Experts of a small language model: 8252 steps.
Below are experts of layer 2 (counted from 0) of a mixture-of-experts language model. Rows are named router (the router's row for the expert), up (a neuron's input weights, with its number) and show model dimensions 0-191. Each number is 128 + 24 x the weight over its row's rms, rounded and kept within 0 to 255. Numbers have three digits each.
After each expert's rows: a language model's description of what the expert responds to. This comes from a sample of Wikipedia text that the model never trained on.

# expert 23
router:143104109123140129102161180135130123149140089147128083170139115109126074146113131141127163130106120127159158103182153112110089136107133158119097101179119112152146164084103137159108083115179133127101103119126158140112115086104140154134134155094159143150140156149125089121085140094143155125149118153164131106114141157076134099120146153146092131147125116102121123149131155136147156118138135121147129088090126138135090141109108108162145091137125087149136114126177156097133100115129114150119121111143126180137160149154147091131117152124125151158098114119138133175118086121083167118
up0:170149169105138102101130150086134149116130089090116140134147120117113088143105090138175132116103138141119169085117152122139087125103120122086140152132158132098141118146138153145150083146171100103039098135132152134121091115145134142139129126132149139117147099143165103073127126117166202136133151111177161119133133170133103142122162140128112116153128107113146138108134148101144143124118146141117158131162133176119121131166098096094171173158127099129161160124136143105105118101126109117129111108137149163092143100144143110148124135141119101122141135119110131133081130080147132114
up1:144124133158142125102129159109142152163131166151108127146131150099167123156144102153085128150103116129162168130148082128140130144122129142151163143154149095123169159188113158132144132093174144137092125102129133086124094153131121117124138095147148133122152119133087095126144138116114135068128159121122144157119165110107145124131093137177120096137130097134123109161135133137160080174152100135107134078141132154158110142079130149136097123149167106097137146142151130126137142117158122137149142076109162148139121121127181131110118162158106140115055162102097089128113138128162115127
up2:169119138119124109118165131121131090114124109162124080169139097118109094194123139149135171125108120117167173141125149129171107144110145158111121097132113122155160124112089139133124094152093111116116149115103116129144099089124133153124158164124119155138122093161160082127089119081136165117145118120120124120160135174119101130117132129143098127120130107088115101130156151139151166126149116095140179113135129139139149116112114116146176064130141095121120129125153119083148084092123111166139127115134082156089118108143147097132138129130089115140063132109145118115105109130145124064
What it handles: Space tokens before years or figures after commas, pipes and colons, as in species authorities (Olivier, 1807) and table dates, plus ic mid-word.

# expert 17
router:124084115136141137096155179108144119142136106149140102162122101140128097146114134139129160137107119101163158107175149109119088109091124166107094088179144107155156153099099140163105104106160132112099096122128150130129114103109153155140145170091161144149136143143127097117095146110123158138169106145166131098105154165091145096121146146147100133153153095097096110147133155121162153124144138128158139103093124137118080146099094115152130092132111098149156123129162162091134096100135110148099120098143114156124152148162143094140126157139130154153104132113129126167117082132079152111
up0:110154133142129146108116152131122141121127110139143097154093122165105091137126137092140169170167165114186151114149145117126132074115117152083110142102120112156133167195123124126079118126115125106103119096127135123154101129128146113140156159093156129114175104122107086131102147082108147116133148167156187125126135181143153103132135125148098112149137122090121123128123166148073150091178124148135163117096107111088119120130123103085122112153117118171121152127149153114118130107108114130138113122155150157095107189183151130115135125137114123145109141136124123158157134146148151108
up1:173152113128110113161117153118111130124160138066126144158127140096126108160105121135145122120115123119096145136155144098151094110140129127110090154148161151105104168121113146109095118055097139116130108156115113145101128106153151100110079152093116119098134118130136111097121145113184141135121146122158123167102118112138123134120121110101144097122139119105141141141098119132129113124127168151159150125208146182127108132149159151117151154126098128166078131143132102115096136161138135145126089148086143153132140140133174094114165122149111129098124146113184127112113124112151196178
up2:146113121124133141126141139087087109136146121120119106166076140096103114119134165131150153138092133117134121133136152133132108158094106166102152177121111094151126146137137175124065112102166125164111125142093076091157131114122143150140128160110152115155129143111124084105103122133098149107113100154134168133130138147149179100123157167127105103155133120085120117184143127123180153128110139128133141088158125129134159113175100127156138095108117112136087108154156128081140092104176104140145141129123076130147105142127126098120144118136084134120102150144108146128081127158168148103
What it handles: Scattered pieces in lists, tables and credits: in, and, In, commas, closing parenthesis-commas, letters inside names like Kohler, entablature.

# expert 38
router:126096116136147144110157179122142125139129091156125097170121101135115085145125131160129165134116132096166164117175154120117103125094132165105082087171137104140160152083109130167100101092172128109106100116119155122115115087111154151138146142106168151153130157149121095130085151094145149129165099143165134117100146157096137103110144142148108125150128115110100108155135159132167158132126126125156132094085123132130084138111100108157124099145113104146140122116162169108128094101135102155111131100145108165111163136160152084146126143144106130166105125125128134174120097129087150111
up0:119117131145130135098120132120135132143132124149110065150140141117103107134117117133140179107115121115146148103092132119152091124083138177083124129139148105142149150109089126147105119116111155120110157102102111092134126136162146122104186107107148168121124135139129045128092125112142179138182128105102147121127125156132144098122130117110085148123139107079110122170125184149119169128150104150125164101140116152100118118109102124143110125127112092128132144147174164071141124088146092180124117101130080130152117139174142114135102162133128120135109101110132103142125129101108165092
up1:122143138149104124160145142111147156096107145106128096132150129092119091110136154147112156158123122098172147161158173116121120134127100158068115092154113098094131135113109123174084125102122119126098144133076113119145123141128143125111129145110176141117109118123142107107096167108153155073144089128146139134148125154098159111100130162140107111127164143124154117162139117125123121119161122102090142118123098096152104086156072108139168116132096068107139169140147135101137102090117109164128107121156124145123104135212103092155101160122094105123122133134131137128101149136100129131
up2:139133127126118159145104063078152127123133089125125134138138134125112133120125112144083174162091142125169126129107163108165101131117127120119184129135148121182109116170129106085098134132127152104059122117141105112081089164172132123128130111098109125123130109157141098119108101137133098121125168185117135115105135103117135131105096113159127105111129155119114117107121103183143090166101174107115099124130129080126099081134132125114160123139148132144137159113114134158094124130073112119160150118144135091148132152146162122109169135122128092127154110143106153096126165167128113138
What it handles: Pipe separators between cells in sports and results tables, semicolons that separate list items, and spaces before years.

# expert 33
router:132092119145148134104156183122142131135134089145133092181129111142121096154125136144132164137101121101168171106172149104118091121092121162114083095171121110141150150088100134154111109099170137110104095109119151121122109102107144158149155151094160154150147143145132101128092141107155151125167111140160120120107146165089130102104133148139101120146126105103105108149140154121151154129146135122146142094076134135123079139100095102173130089143105105146143125114170158093131096103133100154098121101134114167109156144163146095147128144152125132152120134117121129177118099122083156114
up1:114121134157153149102156169124097164136104149090123091140112115096109102126121137134076153124120109114139177108178160128114110105148117150122093136138169085159142192137093162129107148122129135099125156119130163146124136129136146095139125097074152162142118117093093124116106161092120136146146131105127106132141152154132096084116125114109127098160138091088086108151086165155085105119161122153142120107089155116147117094123149117104138110127110129122147141121162139119131084140130164142150147113082146145131128162150171087124086142135112156125139100132145178143142150162153118145
up2:151168098161152138138134127140135157166112108128129101143103121134147111107135115101120162123139101089131089150135126095149117092111128117130137109089129126134109131100127104140109130131163188179117110125143175123116163146113120107109124160152091127131131103124135135123125139119098105132118081177112067104159149133129065119103125146142128130129122084137119180130072113186165134090104120139123125112112120133142133138088142146142164128091160141102161129120152149132150140112138118186099147131147127139168152112128086182163144191145076118134126102092141125104154124124138150131
up3:166116168155161130116168108137142098118124137136134092130104085137117118136115129158131149122113117099120132124137122138145106143125112123130132138138165117137106153055111180148085128105116118137122148118158092132151116137102122120033159147139139128134148111154129080074092146138123142094120078122130135129120144177096179108077137127121099135152132133079105153125149180115133105136103141111103151110104106120139116102109084127125103094114098093110137163100169138101116121109130111146123110149172146159139165152130104101164152118139121169136112141152118114129133133109099170099
What it handles: Final pieces like -ing in trust-ing and camp-ing, y in genus names like Typoph-y-llum, and final digits of years in lists.

# expert 42
router:170088091122113156119160144123111152130137122111118054180131139126124084123109146146148164125123154093130121115183152102134096093135126132093091096139157110146159119122089173166122106130176155153123127103107113115132088099127130125114169171113141146173158148127145054127085139114129138097139086143148132123146114159145158113121169160134129108117111090136148117155168148126107147128115163110113112116120146113122114125114118143169107089157131097137107127110174143079143085122146078158127104141138103135153143132174141111146109142114112103126117144129111107138125109123110112127
up0:139154139137117118136147114099171142151128064095130134138162134120150086134133126130144122117099142133134096135146165150147107175126152112111090181155115125146091158176142154121135123184094146128130106104135148136106116120101114131136099136158145109147122130130106121142135159110115121096157153136120097081139092118158102071130153121167117144121120110132083131084118130114135142132146141091104161151110165113126074114145114167147106161135144124168112135173141154135085095130112103159100170135089092131142125145135159124124108131128142174184150149141154128144102116071093107122
up1:127154116122088118121186137138104163097138107145117125105154125121128137141120169167126138145111103134133135124133132107105125063125129115125176166112131143149132073115108110105119152143102062130145124148141171112159093105137114153089112130143127129116145113142076145131110213120132143122135151151116137176132123172140131130152126081108131117153157134118129158127086113149122102124171126172080093162131164136109144121130116102121131136154130112126142117113148120131172127151127153131141112067162130154141113103128100121119106088122148112124108130083117154148054116152120173127
up2:110095079098161120121141155167119093105149115162140106162074206160125128104101130152117136154113135118129127129134103150108056124151149132161079177140129110144112142122131102128128125145101142167142144127094133112122137095130166109130154148143139117104144136143118102138119138111109134118135143150110141144097110152087145125118114121142132137095155128141125144087101139165094102088113145177142130095134121119132150133098174102117161113140078109122147128152142189121144089160111094145150162127161125126148154168180139142121150145163156167177163122129115134145150128134142123132
What it handles: Line breaks, colons and linking words in biography and place infoboxes, such as Location in Slovenia, Spouse:, since, as.

# expert 41
router:133113092118141143108159178131135129134121103149127095175101136111122095139145147159116176127117147075154165089151153124119092121091122175124115096184154127135169146095106124164125116121170118142113106128115141141106115091122146158142129135083147131163141176137114088148088139117115154123167099148154116138123168153099139102123132138142086137118129118095104128151137159132146141128138129123128131103099144125112089137133083118168141104127117088138124130106174151088152116092147099130104133117137104193096191141173145095148110139123129146152119105094138137165124108145117151119
up0:085132101153095126143124179101139121129115152165130115165085158100105120105093136130110170117107163141117177086114127144106106167141090177135129127147158170144146105120126159172106104105133134130131112132124116129177102124111107159159127120099100093126133164101118116152102128104104165135143149120103148160114149110091147114107094085152110146106132165117100123129121152113067140094155124138083147134169103127105097119136098115131109112110094113161135127122152099100112149143138100128143153102135104157106126148152132155155121116112106157107136133042118101165145116136139135112
up1:135124130122153093143102107101133134119105097158120108134144112139146118183186119117112144144104121066122138142118130153119143147113132160109163087146120135147116123112139131159080147123103130101126140101125114081144109127120123085107137118123107163099149101108130101105118116165140105139124070159076124103101142143094165139101133122152144140129179124087090103106124110115126159140167102135125134131181099103118129138111119077104135136134093084093132127111162112133150106112172105125120120093193070119123139109113130123122098159158108125112123099106098133134180107128139181115
up2:133139157147152106128113132112132094119117111123122135135056105167178129143076112113132121125114120088127153147148114109136156141107162099102112120147095144135150135131119123114131104118121095129055070112132082135115145105116112151076142134090115147086149131145147120120130148137148132147124101152168137124125094126133132106113173145105115153110108138126152158120112143121132113171119164145126168106168108130175093109104092125069128113164124117118145126158142162129096081145116171158153127128111135167140095179146147101145109115133153089119124115158110121076098143100163150143
What it handles: The -ty ending in words like entirety, poverty, liberty, fifty, plus final year digits like 2006 and capitals L, G, V.

# expert 49
router:140097121138141145098164177126145125130138098148126091159118095130116091156119136141135165136109121098157162110182161110124102113088130171110087087162126104134157149087101140150110116102173124112105102114131163135119103094119143155128146155102163150160145143152134095115086143109148154124157115153162120114107148160095134105126147170140101123143127113097098112143138162132154162136131129141152142106089133119124079134117092117152141097149111106156155123113167155104134100093144111149105130093139120179112165151164143095137117144135129138153094117125125138175114079129080166117
up0:098129178140144130091155118147123127142129127140170091166115100138152069154144142114138162139093127109177152130128132118140124127086134152043144093146119087137125137134094173129064096121115128113144104118099140117146133119137130141141157129096157143144135119148160082118077164090137156121142116134133110141158118140178148096107131136146117148119139096072120129162127144133133151135110111111095137108122144102131129105130094094143132115134115079139131123129168125099161137097140086161132103141140096188129138178177137099119108151139120125143087120109128116168117136125135131105
up1:115110111137169160126146138104118125174145129164128078152124123104120077155144147170108173144129116145152135103087177132124087102107099149091120136146153121153136155116094132175094114116135144114104139091113134083142139097140108132139129125113155142098123110118138078144116151110116141142157126143125098104073141172124153110117135108128106123132146114118156129138136143148102160108146108117140154108118142158138119118106102096136133095130165071093107146121179131108166102124151086177137088128132105194126148141161151100153109125101130133144078118115125101161094128142096120091
up2:140074107143122123110128121138135127134113154143128077150111117171130066117154143176160203112117106113189136116104133111148108113116143148107125089163095109140135143102085158141140133143115148142090134108154068135112126121103136132111153156115124138147106143138109111158101143106083157116116141129079114138132121175132123122118134119150093110130102116076083136115179187129144131140148123127113176091126138123120130168141104107152149117151137088143144147127145139105135105106168143163118098112143128158123131126160125142120145159114114101144116118113046106143108128147119143109
What it handles: Lone space tokens just before a number or year, after words, colons or table pipes, e.g. April 9, Route 309.

# expert 29
router:144093105132143133102161183122141128133148091145131096155127103134130091151131128150137171138107123110162159110173153110117100113093131169112082087170132100147156155084105143156114093099168129102109108116136154123119118091112156164148146143103162149140135143149138092114088154107151155129161108150171131111112149165086132100115137159139103128149134106106102098151128158126160161140132127123153123093096121137111087130101094113175134102145119100148149132113166166091131100098140114156097116100138117171115158143155142100139121152146133139159107127116136123168114086131085150117
up1:166150093132120106101150149092083114133174148130129107121101158102121132202146140179118113121135131139177155129124092139124129119083107171139159113089142097151109152157158124106132100130144103123075145125102130122127129144168149115133103119144136123125097096106105131134090148139137147119116154106152157156137141131125150127168093113126154072120134100135143120159138119154127121105144084134150154120187143119113147140088124108112120148120144121114123096103126126139135173062125156132149162130080163121096154148125130162087141166163096104153100152121113129102170135116112109155
up2:124119096110148137134127127130127115139188105150144121141105132118080146129128130124125176111127085123143127127148146154162116118127146128126159128135135115130151114142096107157122127126138151167122126118153147123125133151132153135112078138155134120116092093158165135149151132077058115139166181090146144176159143156184105082113104134093111094094088112101123146126063110178156129131075182137127120132084145163121091099108144116146123147113120126125123115128136153142149090110131117127090118175091142119111094126154112115124129152147127121176109128085134107140089143104150126136
up3:148093158137148096095162144139140175115141120139148092146136088120151067134131105131157191110109117094184176096173172130134077116087144151092137147164128104159131138135119169147102155145153145118094114114114128121118123126073137173147143146107127130160136132135152101115089120124112149158138090112158149117147126191140097078115148149134097129130112133092103109124128159136157138130110128108123148123099108141154093119130111106142140113164101055144124124117165143119153087099139118132098129127131119149148102136161151094146136142134128145145088120140111110138125149124126135120
What it handles: Final digits in numbers and times such as 157.889 or 1127, capital C starting words like CIA or Council, and -ing endings.